Weights of a small mixture-of-experts language model, trained from scratch on English Wikipedia.
Training: a variant of Adam for the experts, 304M tokens, 6140 steps.
Below are experts of layer 5 (counted from 0) of a mixture-of-experts language model. Rows are named router (the router's row for the expert), up (a neuron's input weights, with its number) and show model dimensions 288-383. Each number is 128 + 24 x the weight over its row's rms, rounded and kept within 0 to 255. Numbers have three digits each.
After each expert's rows: "comes after" lists some tokens at least twice as common just before its tokens as in all text. This comes from a sample of Wikipedia text that the model never trained on. Tokens count by the router's weight.

# expert 23
router:105131155123095128126127118144098108092132138108109113104145145127121104108168116100140107120157130130163080142125116108196113112076139154111127124166187175129122122158088138134104071109160145084141128122150140136121110139076173145151137112116119128136121131096105116117077124143132132122
up0:117141126163117100118136149151153118095118166148117135113115178104053112114126124181136154119169131110098161124107122148103131178141154136099133175129120109138121148076144113108116137164133124124143132107182155140125150126142098120117109125125123136112137156170158140090108165095127090138
up1:102109106119155142130082120122148123143155139132209149124099163088147115148105137106127120137158117149102112086120115148143132129115143126097133129161131135092087136141140126136107151142144151109136089124129149169115163116136129117117149152112071145131122125123131149131123120100158135156
up2:139133125167141135128101126122121158141148138161139123135146126096140095144148157119148104149099125096124169089135117125062132100144101127125112145089153117120104151108126135126129127148107109154088129130138092173140133079114094074117133086111136114142114108139103139102117097126132159146
up3:126108205162116130124147146108102160160114100150140138137155095124130130131095126107149137100133131169161187115122138161144113137116152111078093075124109127120109102183148149065115142066083143151134155144130123121146135125181125140093106179122141109108132159118132085124128114077137149108
up4:117081128116108158140115129154154127136119143093176134115140135134096150118127106107116151162148153134106107117088133136149111105174179129126133142120125110109084163155150129129133151137119116090120125117167153146099131140164114114143145116125130161085107170169114099110155106116128140109
up5:070131156137128149111058132133138110137125126127132133096122096097094133131122141140120081136104141143105197090117103127097138168193132138116160137140090126162102115160126124109094158131125118128136109139094143133100201143156124152104106117124120126116125120118130105088122115089105137124
up6:134162124087115125108120097128108098094117192140153186115141131133092147081152166118107115108130165121092166169124119137131149123101107134161135098086117099134143152158128138117134161185106111150130124170129125119121157069128137154067116152104140137129147105110141101124119147141112119116
comes after: ".", " the", " that", " The", " where", " this"

# expert 21
router:090145145119130134152143154144127157133171122139138103102122122135073110153110144134146100150127142120141088062133139157116172142126118127165155131136171096156118151129123113159120128164116070105148154102133120139109145103187147129133134149136109120126094144147091125121151110094114118134
up0:145147119122159119121118138055131141116164142053141146127132133134153109096092117136145126111150118189070141113106134162176119117113131121137146102145138151159126106100153133149113111125129148127148108148126125139147084087141141126116126167124113094161105163123181145117124127101128170118
up1:118123137083154136132121183107109129125100126102054149156114129110119078181115116138147110133131096141113124172137129141130147132077123141085128122077101106152118121155152077070120137101123135141154125142164137056140110108115133125081145084132142131142141123098129155129136132135169123102
up2:088086125155153125149094128119135139134141102108100156131095125153165124119104163124142134145170117139155123125130061183131120139133131108125144135133173117128107126123152179143114122133168120178107162157138113151150122131111124085075105125119163138128125145146082129105134130142143162122
up3:154131100132162126110034140120133167079110109097125108118133114115101099113132134134104138129170126129177142107145163106125132162124175144149145100118131113115156112130131115100124120113141151098120087123163181163099109137111085079140134137108149120068138137119093143160164150122162148088
up4:103151170106114160124065163134116116088168133157106091117160157137144131112132133138126149093169109133148140119123163111168143124108125191139143116123159135126143122145116112111125119122125120130116140088117153098116142151083131124138097096133108118088106122143099096125074126143081125120
up5:080088151178117095151120134097120127108136119108119087170124150183150145122106115110098115113139100153140123157157106095110092130122139179118122081148153142143136105171123141118113138136148121132077140116136142119113154134117140145086142104134113105077125112147078132160138134157143061130
up6:113122111093138136135122137139122146118133107154104160174145137155127116137126164160125132103150097130114149133137189144135151157127124130101129083161136139145128192169156147124122134163132126132121121137094103119123134116141141142108143104104123127109119127115117124089166078136098125126
comes after: " the", " a", " and", " to", " of", "'s"

# expert 18
router:134111114147127077162111111148138138144142127166168134151125159100168100147115119157146152121118093143126159130126131168137149149094118106073081140088113130166162159130161144130113114113105126183134107143107141111124114208180114132161147140115158103146107118123103120092105177145132094113
up0:147060127124104118130154120139107119131148058124149108172105162156150116143111164041117145120154131153139175159092092137094154128085164112108100148048088175173136109137163113096070108165141125131132152130108124106169126111155138110117095086124138149153144121153108079153136210112161100139
up1:145153107116156138116103158124098047084119121136105135102156169157085139111110151144145138125120138092069098118116149134118114135117166114124130139079146164145140148142090072129117158125163147096141175122115118138128147117120134125094126147106140143115107102133112110100113154117103081074
up2:149136176187145111145090099110121154123148155162138150108111145138138090109081133093145122090158158096096165115114110137088143136101131148178132109077119112088123111108138147127125097141122129121131128141156109153146125081166124186130170116126119097158118050101150123135134147162136095120
up3:089137136150120121122101104150143133093143130133129128124134182124093113122113142115128121090116126094185134103111117143133150131142119098113189129126125108141111144121123099110122176108108144116127117096087139103094169106150086141086085127128138117129159124153129129113103096162121135136
up4:143130125126097112160157117118136110103108068103130085109148098136135142084084149103148131132136125143156127141154095163146141126172128093109131130155129182153139123177184140118120136144131108122131140132130144105124136060157129160115148136145143119066107134119104113095152134137122147133
up5:081121147126120147181147151132155148114148099136135127134133118151119150135120169134103104143130136121129104115145112134121144107128156130136109101108147123108140137122110125155058144098147126134141158141146157127131150091122106116070137089124128131118173119095165122168098132127179133151
up6:117127137121131131125128125159095101121119209119124158130146102130123114168141124123167142141115121104106123126141123167174129101173144127138125139123071166131128121157155118097138101147121123136114146141173149099111109137138128083127124151119118101113124166105182131134109113087137116170
comes after: "\n", " J", " V", " G", " C", " S"

# expert 13
router:133086071129139094135142149137149103152106123077138108136117133117186129120164117118095097114098150134128092152128164155112121092120119101150143141148131131135092073132113089112154146145159141152095145119156167134098127172151145153125112090115089109129168086164130142119083137141128114121
up0:125125126141114094132139119200106141118155170129131080099163156162130160129094134129147109118189044045124123127129114128149118119091150138117140140127125191114120114137133133095088125153146109078152168103112101155131169111087127127131120142127148143146121127122159149116143066133108147118
up1:142149135118110101135120123096127146146114111144119128137110163109126115148148127140143154089167113121120127169182208144113111141127128098115107099093076104117115167126154127124111136131133116134146126109163107114146100135131173119128088155148105150097094159127147090157150181135131065124
up2:177091122098122091090157134152109121110106136134133132163116114146132134164104106091110111124167161124112141132099155155135108135094095099143132102148080153176101133137140147110082159122143094121124120155141118105125125130128125104111159144146115112113114153159201126159122091091131136134
up3:137121136155137101102117116141112117141154136122129109123109151111127148123097126136103126073138091113132122153112137139173133136106130090149149173143118114145123122103146129097120106168185139147120146131118165164145130143108120078139131087178161132151122096118147099113119113194102128150
up4:141184133122136094129132160104109129139088156144123152116134166120126166136106098144125091118115132165123134142133146127150149158127126119174132160108151130129117102161129110140118120154168161092087114092141188136102160126162116151081150136098107156137153106120148133150120120155151163135
up5:132125145122131132093119134154155184131130125140124094097212129171118132121105135128131155070125126111093135170172144146098151137109199132115133113120101076152158148107157111091125117111076120110142122138134108133119145113131127091145102109116158114130118175133096140123127096137136104138
up6:082073141082089103163173102168141148144114155126141106120157170084122120161123139131142158139159141122090154123106156133122114134129167107152141113128150144138156177137163166139155151106113130132121143136149084095159123122121108116125113119155127174138105175147130142130184145105121164152
comes after: " |", "–", ",", ".", ":", ";"

# expert 6
router:113103083147132134103111141118159141121130172148152131104132108180068125159149081143120094109076114122146150100130089092110145130139177186130110140143180138105146119114142119127150108147132145092136131157157160111119152159152162137125145145094097146095101145123174139094127128159167119110
up0:136131107121136131117138145091126125184154141128095121117111129140127189161119124111118130093129133105146115129132134158131122161174079137110175115123128071127148200188141124124143145147136145145099130140129109181091079112122154107131095113168112103097152141137140114115126156116118090110
up1:159139132156132113065125131131146118085170148148131133142148139163110130107130118146121142143097119128161153105121152126129117145137140136094158135155119112147145102120139142103125131165160139079122152124137135175115137114173103130152113112067132118102138111119123134116153099130156135139
up2:080115131126088100153134138179141128120161150133114114126108119161167189143123144122139163132142124123145090094107141147155085101099174149078137087119147123122094215124147148106147131135107137150121150116128118120117135101070134081126152127117136160054134131128141155136123148085109134153
up3:139112083125166138140101076136148128160115130156120133153107139137115118117119151070127123109133126141139134178135172135134103132138162165108131151129095093104101156120134116165061115156129082123103110123137159134165116126125133134161171131130120141158125169153130143127159131130137120158
up4:110159110087136135116104121138153117129106103186128181127152125136134134110090141122136109158162125194116088136143114148139117156137074121103169133114118075133131147121152145120100145113155142117149137117119080122099133118077104056148183131145125190131160134163139103104109121114135109135
up5:137157142124130138124141149136124165134114163089174121100129136154126134151136137115137156100138111155175105117123142131138132170137067082144097168128135107145125144184151173102147136143117098105160164122109139109143147127162165051128097092136137134052120150138107108111151129110136181113
up6:117163167093203121140113128152090138139124117130156128114130145147120132118095137113141146129115187102141136081107110130106143120144140153100106111079109124127150105127164154115120149116123142122140144125110193127119121114152151122112148126116114125121118149107165098103133106154159118171
comes after: " of", " the", ".", " in", " and", " to"

# expert 10
router:144168176117146084106129119139124116159105105094114098092091137109142168111116150089109139159182168151152124129103150133113117145091131103140168113116114148111118121135221139132115112109124118128142132118154119121157131072185110126131152149168124178096158096140103141165136130138099134114
up0:121122096077131121137141152122113146123124166108133136106153163134099123145103129189174139130118099171107093134155123142136129123112189192133127133150124117131153119089140155180114143099154133124158141167120160085117130152103113084137092103107085136180126175146134136128140150162120184149
up1:144137197174138104100091118136097114121149161136126110167170161128143126121124077097076087113121099096131130142140124130136155177148143146110152121076110087132105123123161107088110176104123111108111152124154147124142122116130158147096114148149091139092122120111132131109114135118117101176
up2:112144166110099122118155144135148129106138173134099095125128140127108120157117121127114091135117142100152129131084073130115119117142112134108131144086096136157118175116133119121133105135137150105155149084122121132120107102124167101136143123136126133112145128125125151167123147119154086155
up3:147088128147101205141179128131145131106136136142079079131124124155116128098140163126069108133144155102161114139130098141157144106090126127134134122092134095133121126132140099141087155223112191135103137126116169128153131112131125125124133118069108136095088120105102108158100159132150112136
up4:117091067119114161122121131130113131134144143122163116099134125138096142138123103131171126099119116152109139137159163130133144132132164130131140161153085115129139113138134147080156129123122147148169153149119129141090167129106140116150117114109157130162064131108084108117145104118133130123
up5:138110121110131177079109144121149124144178139143145146094120154131141138127125113142153150120119085080105152117147111155136169150117145166144114101135105144103135136124156138149141133161153164133151103162119129106118133124117131120098123102119152117123119107138120150144130129165136143117
up6:167130080139161125126089101127120136125133126128161125135141120130112102106129134142140096152125128159116119134130179144164151096158121127071089134121136136134145140163135118110121155088141125136131112155133129116131142128124137186167071131130111126157114167124139147085139101119135159127
comes after: ".", ")", "==", " =", " ", "==="

# expert 22
router:145156085094103119120122100115146174169138102086178127118108100085158104111138155147125127129118168096110141194132145182143128102154120105132100158135153154099118077107187121160140113137110129157129147104111184130096109141123108146130135126119123102129140112121148127171092136136164125131
up0:118134139103115054100119151146132098137139096136112144108182149127122078113112166116172112099123114111120133117125121144133143159146120150152120121144118110127154131154144155129172144140140151099146167089188113144143183120133100125149105142111128098115100147129192135119131135122141165127
up1:131099138122128186116141126124113110137145128143115132119112133121091092148118142132141136097177088117133155096095130134114131137072186127133143118148145096130165135139174116139143165124135162130166154159125137109131144121130134137197124104059130099129109080152138126048145077154143159095
up2:149126128114124134158128134129150126131149123113117152129175125140118123129108143128130144100148164149132117129173122120145133103104150115109124133145163136157127150095120134096126175135108132121128143121085120144111133134143157153154153107139125101080149148151106105126110098135119156114
up3:089152146155152127115106151097148131127118147145150106065135104152118150121131145153121099137087106131156113110123107168130142158177116118129122186142114150139163142095145199116131127143108125119117125141107099152072115126141139093145114127184125168062113125075124108068119093135164079147
up4:095147153115068161139131127114105144117091128136101144118142118114117095158090133126148108157165150135072156159150122146117113134131144072115159156145094128116161192138163159089141091137147094128183145157134099161161049103118145107146151124128111137122108122130175101119140135120125086135
up5:144105146142174132139126141112126122120070131136141161163097100136127104159125140134117135132144118153128145082132129162119142124128143104152144079187127138152182124134121160127113119125151156106111132110132155090150149120136122133100122096138075112115110129107102109101118138087128137140
up6:154136143135159123101121111111127104135184162133096140117134161121080146109039131072115119140145119161093102154089110171101128153129132123132144107169121077103136146148153204102130114119125151136144122123118137164138140111083172141093138123109157140130111122129124129104139116171080127108
comes after: " |", " ", "°", " 0", "′", "1"

# expert 3
router:174119122136119120145147089107136098124091142090117111143160142109098084129167176152071119138165124161126148127170131120117116120132110088123137119125121153114110148095197083136131127169151125111096130099118115133169111103140119168124124117139088113118167104116143122119100109153175137139
up0:113092157128127118138097134144154118101102113146132136120143150110118113168138103118115099127156158089073131112141125127100131112094118129108136122100137118183132164120155130111173155115119168151156125172124156169107097150124085136139101140161159090147116111147106114103104101115097085118
up1:148174117128106112118122101104147125152117125145057183133135119124113126089151158122108110126103123126118126114166127131125146167132127116129086136073115137114145112129143121135131153137144097148114116104138138109116069140159120112124132100117142122131172153121118149129127124164095136136
up2:110056120109095173088055139137111141133159120152135164145101163166141127151135115081168130122139120087145138110154107156123143098116113115118139112110129128113112156156157125087100120139111106127109126081170131131112138096133141143076090102140113089102107122131143136155094154100136141075
up3:123124136139125124151093119118128158147138121142104153091120138129133130105150162157141107114120102153117086111188217138124143167101142127093129094119118148137170118105170113118128121132132130150063118122145153117132144107154118110135142103106122111118160136138096115113158133098093147148
up4:099124152110144136105130148157083164118136141168121099157123107179123147116132142100109139118104121085140117140131142145154164211181071105146118112118123113116100125161098140086102113143133104100137103129137132162133123137107130119130150108130151112138129132139125117160169143117120100118
up5:114144137096095177159149119136159141113135141119124090118119102136114115125099122163135099109149090139149081107118089134159138116144111115132141157142093119154114158112061128105098088109111112079107134085117144132121108161062138127144116141108135122065144146172122127156117143152157074135
up6:119135114144127122126119106167151158116160095139115146129127159102103131059145101098152128115118115133127159108143054136166139100104137142115115088124135145100126139136147119128068184162143109127129124097130180138118123112146130107119137122134163117099148107157123115109138110111097165072
comes after: ",", " ", " |", " 1", " 0", " 2"

# expert 25
router:107107170107082144124151112148111141105125126120152120132143117112130157127135148154148141097083200114093141079111159103154148111120156142135106081127088111156123157145105138159138172127096119106104123102139155099166192089179143137149092118113146153148115154106108133122125126148103133143
up0:139115120159112143140129095096108118158107129124132123130090115120077122093119135137129116151128143127123145143142131154141140184160099128172158129167159100110119113145139122124111118161131108108171136121134135131131105089169149133129156117127101144113167142112134085098137136124114102108
up1:145135139082158089143111126128110082114136128151145088145125106129122114121126150108129123189140152129131171115108133136085143111093128106141137132069119146116113117141153126131143115113108093098121123218118175121143084105139104150133133163117158103125139152128131106163125135151204129145
up2:127097126157140150101107124111140119103164140181108087134105158130127116128145176134137072107130147153164123116128068148116152127107157129118125155146108177156201110157131128110113118135141122174101150132091164117159115131113123121102132174131160115154066141135133150115104141075085129101
up3:135127117141139136144103139128112118098141117129136148120121132130142114152112123130096110106130134123137141120130080126123146135108165152118186151093103119098108096146125170108119097135157136108139131118170157170157119138092092116092127196140132114108097126132132137124140121139152095154
up4:094099083134124113096088126133102164128114141093148144151083148138113140176132140085094102112142139162119126163131135139098102115151125130125146148141085115086118141149164091098150086109141123135142147143128114107152111152110122135119130112087129126125138110125143170114143140109131192170
up5:155104167162097145129118148158150113142155133108122145126049099157147152117138114158143144106136128111121126098128150157150103109145129123139130165104136155145157120151157124144142121143116097103139146118145121097169096117112129142111141048132111119089118106135143156116135161108170151138
up6:182168126113186160144110111134133126108132104139116139134141133136133134127122150122110153126146174124117095107126170148129120161134125094167116113133179099115155153098124116143117133142141101095106133084138134111153141098087126113112141055149092088079159093136115127129151130133148120139
comes after: " a", " was", " as", " is", " and", "'s"

# expert 15
router:111117111153130116153129121112138137138130129114135146121138149097177153133115127141138146124124096131134147094180152151124112100140127135130129104180069124113192121102164115087131137175068132156108129130111160125173149128138142153119114111145109099141148187142153146132120107055145126137
up0:149108171127158149111165157115116160107138119153124160113122141141105135123146161095106134132130140129142117147097158134139085132108132151126084137101152125162107162167120180112120060093114153123119153084145142125118157118133147138145086132124138152134192159139135115174128158115087105149
up1:114134122119131115168127149143158099123105107139141142135128109154144102152124126121157100086135109121112135125163127196083132122135140113149119103141090140176127111166135150121135133125125173144127125118114149103126161134125166147148104137129098129160141118127148143120114142114144062124
up2:103165145137086150167088157137145111113134101155127127095106134155135073116114161154122134126153088125164076116143099151123160149121170154122122179158153122104147144099111107151097072133126148100143133063109130143138160103114109160153143118098140134085142103155099096117154115126150118137
up3:111098143090126116144152118095148116110146170108173151096117126121118141147090142149128116154120140127114091145146113111136106140121149129143131128137127135137154153130152102131120120161157128132136118163108097159128113138125142109140175131138156145117113121134120132124142117143155168130
up4:164124155114145155119145169112130177144105109157122119126082153187107090115132136094133146175137145156142098123121130178146121139151136117149139142133126111141183150116110129112112161159140168116070129140132131126122181149093140131115160121081172126072134100097124135117103111144085139093
up5:123117119127115102123128154137111154107132142136145080106123147136104098112124187108131144114156137102092178134120141105121121119158131129133125160125145127172146113138127141117138116141124137097101121115122155160143136094185119137105103164098104126112160109138080104087199180138175163132
up6:103151119075119113128116140115153127119090096130110081165138098142109115136122137100120098130150113186150148177113091077090133131118139169139127150139140146117088107145122121108133098148137134072090115128101104138122135093145148107147141112131087170134183153142131154165145152156111124123
comes after: " (", "\n", "19", "–", "(", "born"

# expert 29
router:119112104140151116134129102085112173135151134088168110144131140130110142148155084150129143109123124144091159134143155125122088102134120159111133097140100135103104107103170140129142125074108126125159167140181105114140111150160084116132107116092124108161128127154106142171126080104126123149
up0:106136130150149113133096150130095131080132135139119097167134154136136126086123132089091182111104117146114113149118137141129089150125147142079130132081119167128146140149130170046095120136136124127084131147144136159125147143073087110162125146167117151133142079100128117143112131184115115110
up1:131118142136116125157138130161140136103119133136119141131174122133126109125119132129108144063140123131137157117161158134194100145083125104114137160106115129120129143133128141112112147115125127112144143139136147121174182155108112109122133151121101136107101153114122095117133127142110137136
up2:159122114161147143122136138114093121126109143140120162162069144121106093100133121127098145137109126142134149186143120155121093115114132113097134138099119151138161127117128112117110130143166124138135128114145112165126134170120122093122093149138105164131134128128123143160159134146107137139
up3:130128151124129151124160098110105086103125181110117142084083115105109094085147162174142133092166135138105140142164099160144137118118139107100106131133099129135170119108166159137094105167161140126147147141085115139145117126088146098151147129139122161139141094127138159082136152132134104131
up4:120157204039148101122122132160146119114117143161104129103167181156083113138132134130126144142134107160130142104084118139113159142078121168113104146147121113135123125088135132113128117150145113068111115125104122163122140138104116102128122139109160147108120153147134125147147125108120134149
up5:116127176092121085132151145148145115108125131141197080133113139127080117148135150090131102135147090163145081119177126134147114098129143135134123123101113155131120113111145111127143111176128076096108144077122143135148137113090104095111132177058140140082130122144140092073127154155123113156
up6:139164107202147145107075151139142181108130172129144121139127152140150059102120107129139128127143145128087183151152180147093132102146133122070158124117173182096122083113138152103122114140124139104133124101184146148122153142116113121158130136142087151137165162128077133124129131139133129131
comes after: " the", ",", " in", ":", " United", " of"

# expert 14
router:124115097139094168114125125100125110130134149104126110114143125135129085149091117166181145106139121146088115129093081121098097115099153168123114108170127112112180137136165094144089104112139156151105160148098153145093134131168097146097130099093150122141135115151137098085127131151108131093
up0:139128117101131124162144104134133109123121130141113097122150123183130132098138164055070082114127107142136114173137119192120085137194145108108103202078090140103116106174126106116118125174147080112111133111093157136130140107084109098149145130126106140118119132137135133149128127134134141124
up1:095127104102141159088109138130131144130113118195104105141136165155103123088138141079096149149163109136115160114155161118091139119148148168127141134102087110119115129101112100112151153167182106096155132119119124159126150153080145100084140137118132155139140121123117118129131097144122175109
up2:112114131061151130137111168087133138134104093152122105142130173144133108141113112110158076096149104139131105152140139117116159117158055127153126121124110106169126167144131136126099080109171168121115110116089122114183094156124158150152086136165123108132157122145111142136133094109134178114
up3:104115145119169146103099157152158124139118135141103107166094152161091126161121116130069095117118119124135147077093107180141162159162153162142127170151109117153109112115110111084114158111184162125134133136147094172082122128167134109166148109136123154149109119118133116141123107100130114140
up4:132191125091153112141109117129152106132125124125131086092162105119151137117097133125100105124123125142158110120179127143138145115134120093181126130117146136140129114120132165123106111120113104114123088075121125148122125106111139121149162160128106102127125133160129124143125124128143102139
up5:082098119101131125142099150168144091112113138188124134130090123139151105160107134121123072127137162133131121123119112135095165169131110131157132132123084119105103110134109121046113103121137080124118143128135117142113116141127126094135159102127165122089100111107116122111127137157125113102
up6:094114126140095076138131154151139135141114184125125136116133113132117144121131131096106091133135136049167122165116140132091096113155144114139139128067136121134084101121128113106121134111133107100111169102111118115126082131119104099155112159132095114169129126148121111128121139141184101096
comes after: "\n", "|", ".", " ", "\n ", ")"

# expert 20
router:132133152117135149102126141130126117128165138136144147155134134127104099129110062128125149160082117090139120156139114099188090149168138116140153156081113121135106130107137109105120150158144129093076107106115134142124131164086155076144083125109136092117085167152105071119133130194128172101
up0:137121115103095134166074124105095112110131134113150152116135147103113144104120136099062119133153122110109104166148111150142131149126105129133124129120111176133138149119122146095095120103158087101111182179133133078194085142093138150153133115088158151127089091125173120125134165156131139124
up1:137100234085110131163096109128186107079156130156097088159130129191124133139117141133125149128142138157147117131135163143103193175121135083163087148125120110165129134118155165154102127129151134092142125139094116073092111141136135141143165118138125112108129112153129117086121110126139106100
up2:082130097111124082129110067140129127070153125100175134154135162171112113106081158161132110126152141137102108132107113148120190120106174103109184111161121168156157131161141111129149131148159093109121140130164125136078089135148134150151128126126132101110143100088108145157119146108121122135
up3:108113111090113139129140143094102183141122109114096157162132129171082132160139121111145126127139131130152087132134105140108143127136129095085113089137150129126125147155140123091162125116130125075116106115102118122115116124118132081122139170137105137063162121156108139130143126124115150143
up4:147095102144125132090105132118147134122112144149127159108131125190169139163136132166113108121099131108161181122128131139066136078122154146145139146095115100113114124114127137087136170166096160148149136124147142152088131091151083163126095132083174097113139118110185119116155113131143134153
up5:118130146136148145148122131161134102129104094122098156124132107098089150127147183170141152138160105117123123108153120131155137109108141075086127134143129129092150165164129145171143140118144117133137109080157119116135088151131132117130131114147067177096134117119131130128110144125085117139
up6:157143122101131114098123156113128184136137121138133153146140128131130139123116141121139118114144152179064132174124151142134122132113064160090125159150116163123101152121130189113128112086046127156153127139142138125136114120113107143129161114145145127125123107153090121142159161106140130145
comes after: " of", " on", " in", " for", " the", " to"

# expert 11
router:069138105136115134112135129105141154150087158143165163135094101115135115159138122139100081148137138120130133141189141170101127110102116135121118104154125132120119180110144126140144167139156146153132161174167085155090119162200111118118130154120133119113146099093100155114172133081151138138
up0:160110117112108119118136125157099154097095131119107156077118118105116098122125130132113109093136109079129130135131114153129115103144111123128122195115121143116130118151146125132106109159180128132136125136120127170166080163074074109122126137117132174091116118165133127127126141169137111114
up1:137103121090070109118089143154125107119135137135080096123129137143126115102159140107089088069170130132146121108161129155158145135136151153096153098131094103081135118166122122059098111114136123117079123095157126137157106147108140111106148128071158115116137158126160143102101142169148088184
up2:142184153108140108134122128113105125102113094146120146152109108128120199145113134161129129111106131140117115112120135124116128097119134127140167187103115132116155140101131164157128115136083146097150094155113145135149137076173082077143135124147131146152131120153125106129154114125116139178
up3:143140121134116091138115150130115157150129116120168148130153121126129114152091137170131162079114151128125134106124123137151178148115143135109154132126155119128131123122111125153114108131134121108133128104090125081127106128111119133113094141111127110106149122128100101148170132133094152135
up4:126140135145145169094156151112134169122084141124090118150131159136113137134142150128143155121141090056169121136167097165108110133089103104111125128149143156157133150086168138105173123116173141126100126124129116174151099135132105150074107104118119148107152095157125136153129146157142129113
up5:109109131156150154072112093136139145121141124123155093144072137128133110140121104112092098165139088153110149134091121148163114127120142164106121138091066144108119148121178114075085164121145157134144070153171131126126149145121115137101148132060161128099135126114136124143149133108147125121
up6:125068153139145124162145130130116134133158153144150132125132139169122077112106153121120132117147154140117140105131116135135134146102153170182135136093126126191131111128118157108129130127185134112137135123141150145112148121140109147121120115090098142177118102155133150155121107140065091124
comes after: " |", " in", "–", ";", " 1", ":"

# expert 4
router:123107123117102121169128099137125140130107131131120119167137092114155102118162132138130115150140121170112139094097103116115158118135131094146137087128132114178139137142115081100176102110091120125142131134123174098149079152074122113137100095135146139117124114155114112142167150096173161181
up0:151147110124153123133113125143109139105112118066110144128150127118089120106123152150128113135127093130117137144125140151135166154166113153132116113147105143162131178139200105116099175166184126126104152141083131139133133119133150085115114135128111141127081098131111088133121118149184107120
up1:137109134134156152147131109187150114108158162130117152130102117106163121097097146137116141111136134088145109111106184122128108109136108076111142118131114180159130131091133113133099139138117155127081112159111143128106106141115150130147104149118105161102149133101095128152137154154099126136
up2:088112106160087166140119123164154142128166159123103147132145170103117124139120156098134161088151130116128109137113121157148092126114072101146120133126096155101143133145137131095117152132165140147133182138130151126132178125104098142156102090148114127162156066119109123116148099132100131138
up3:147091146129131148121132178123161149141103136131120152106091116128136132158090113111114085112105176081132120160133158144113119123182179131127155127119148153139146135126139142108106109091118111089130092171090147133136134135154137120095135123167136118079126156142140118131115172132159148112
up4:175122101090129164156096107126121151113083130077094102120120129137161139144110145100123098153136144119123079085105175124178106112146133129117157142115131133110119171150114160139074147148150129057110124123132180146114131100113144122127145127149105136119132116140103133127158098111156136114
up5:127136109108117114123164122132114080115130115166141144139109138133134126107130099124147107110127098127159125184107117136121144126120138131116106126132157173176130130188112157141069124172150147081125159117166164117102109062114115111107164131148141139100184119116140130134131107133133109093
up6:104105120130145169144146104113154145095151122125122179116105124129143150137140104139115148129133120078096180157120125147158145127120123113142127112163141122124107105111149137130105191132131105095136146121141137137140131108153136131141166134122123094125154124125197134154160140145160122095
comes after: " the", ",", " E", " The", " and", " known"

# expert 19
router:126158118108103162157158135108145106127101160099115150149116094155112080127145122139103110150090133109096083098151087250161154132129123104122110153141105161102164146094120149151149126124130145122127113144103065122117147120147123088129165145131117132134133114114138122113127106129177125132
up0:105131147178141112169095172143175128114145156118115139121124132119168157091099168144127124137138099143133128138172133130114085132147156143148160106124121152083147135141132140142088135093133090110115165088126152161094092160101107122130154135127079121109116119122108150133127162136118114168
up1:152136167138138114096116137162145152126111120167162142125102155136149133114084111123120163122146119134121113133118133157128149128121142074141151143095137118112158122117138137142110183157145116118085125125141135131138121116118117123143118063083148148123069172124141124094146125171126126123
up2:098131110163083139115115101149127142106136136133186152037111128130162122108101133140123127128112166124126104142160119213120115131165122061128127145112110121111132149104168177131099145120123170099119173139153135137094123121174123163104150130106098107114120087094131132129170052125163095119
up3:137138136144147144121122141153097155109113119130110115146125120138135096089166139134125119157158103175138135126091130142164135137098122165120148088131084094150124141123128161128119085089144094123149144143136167090106128140124092151125098124116123174135192129137128112153148113151129132161
up4:125100094112118138119104131132121164105131130137112133107109148125120142139143116105138129123124069148128099162120159170128097112117102113090148152118093111119131145102179140117132121126137094124153174132147136128168082188124071146116135118114129121115144127123107151115111174119123130125
up5:145132130116138125144124143125115109097110131115116125122155147155162140117124102163178152108137098129140135126090101126141162131077131179157114117142121137129120151142121116134112136182124153147124098141160141121122156100085156131121160142079131110156085172148120111110159099190138127175
up6:100098125110083118144133120125135146145159154136138142102110151125094116086185122146159131094135141116135125109165154152118127113120181115140168130121138108145132166117167135158154161170104151080124148120157127119146104148132086141152090144141145088101131134147119145147143052086149147147
comes after: "-", " \"", " (", ":", "|", "/"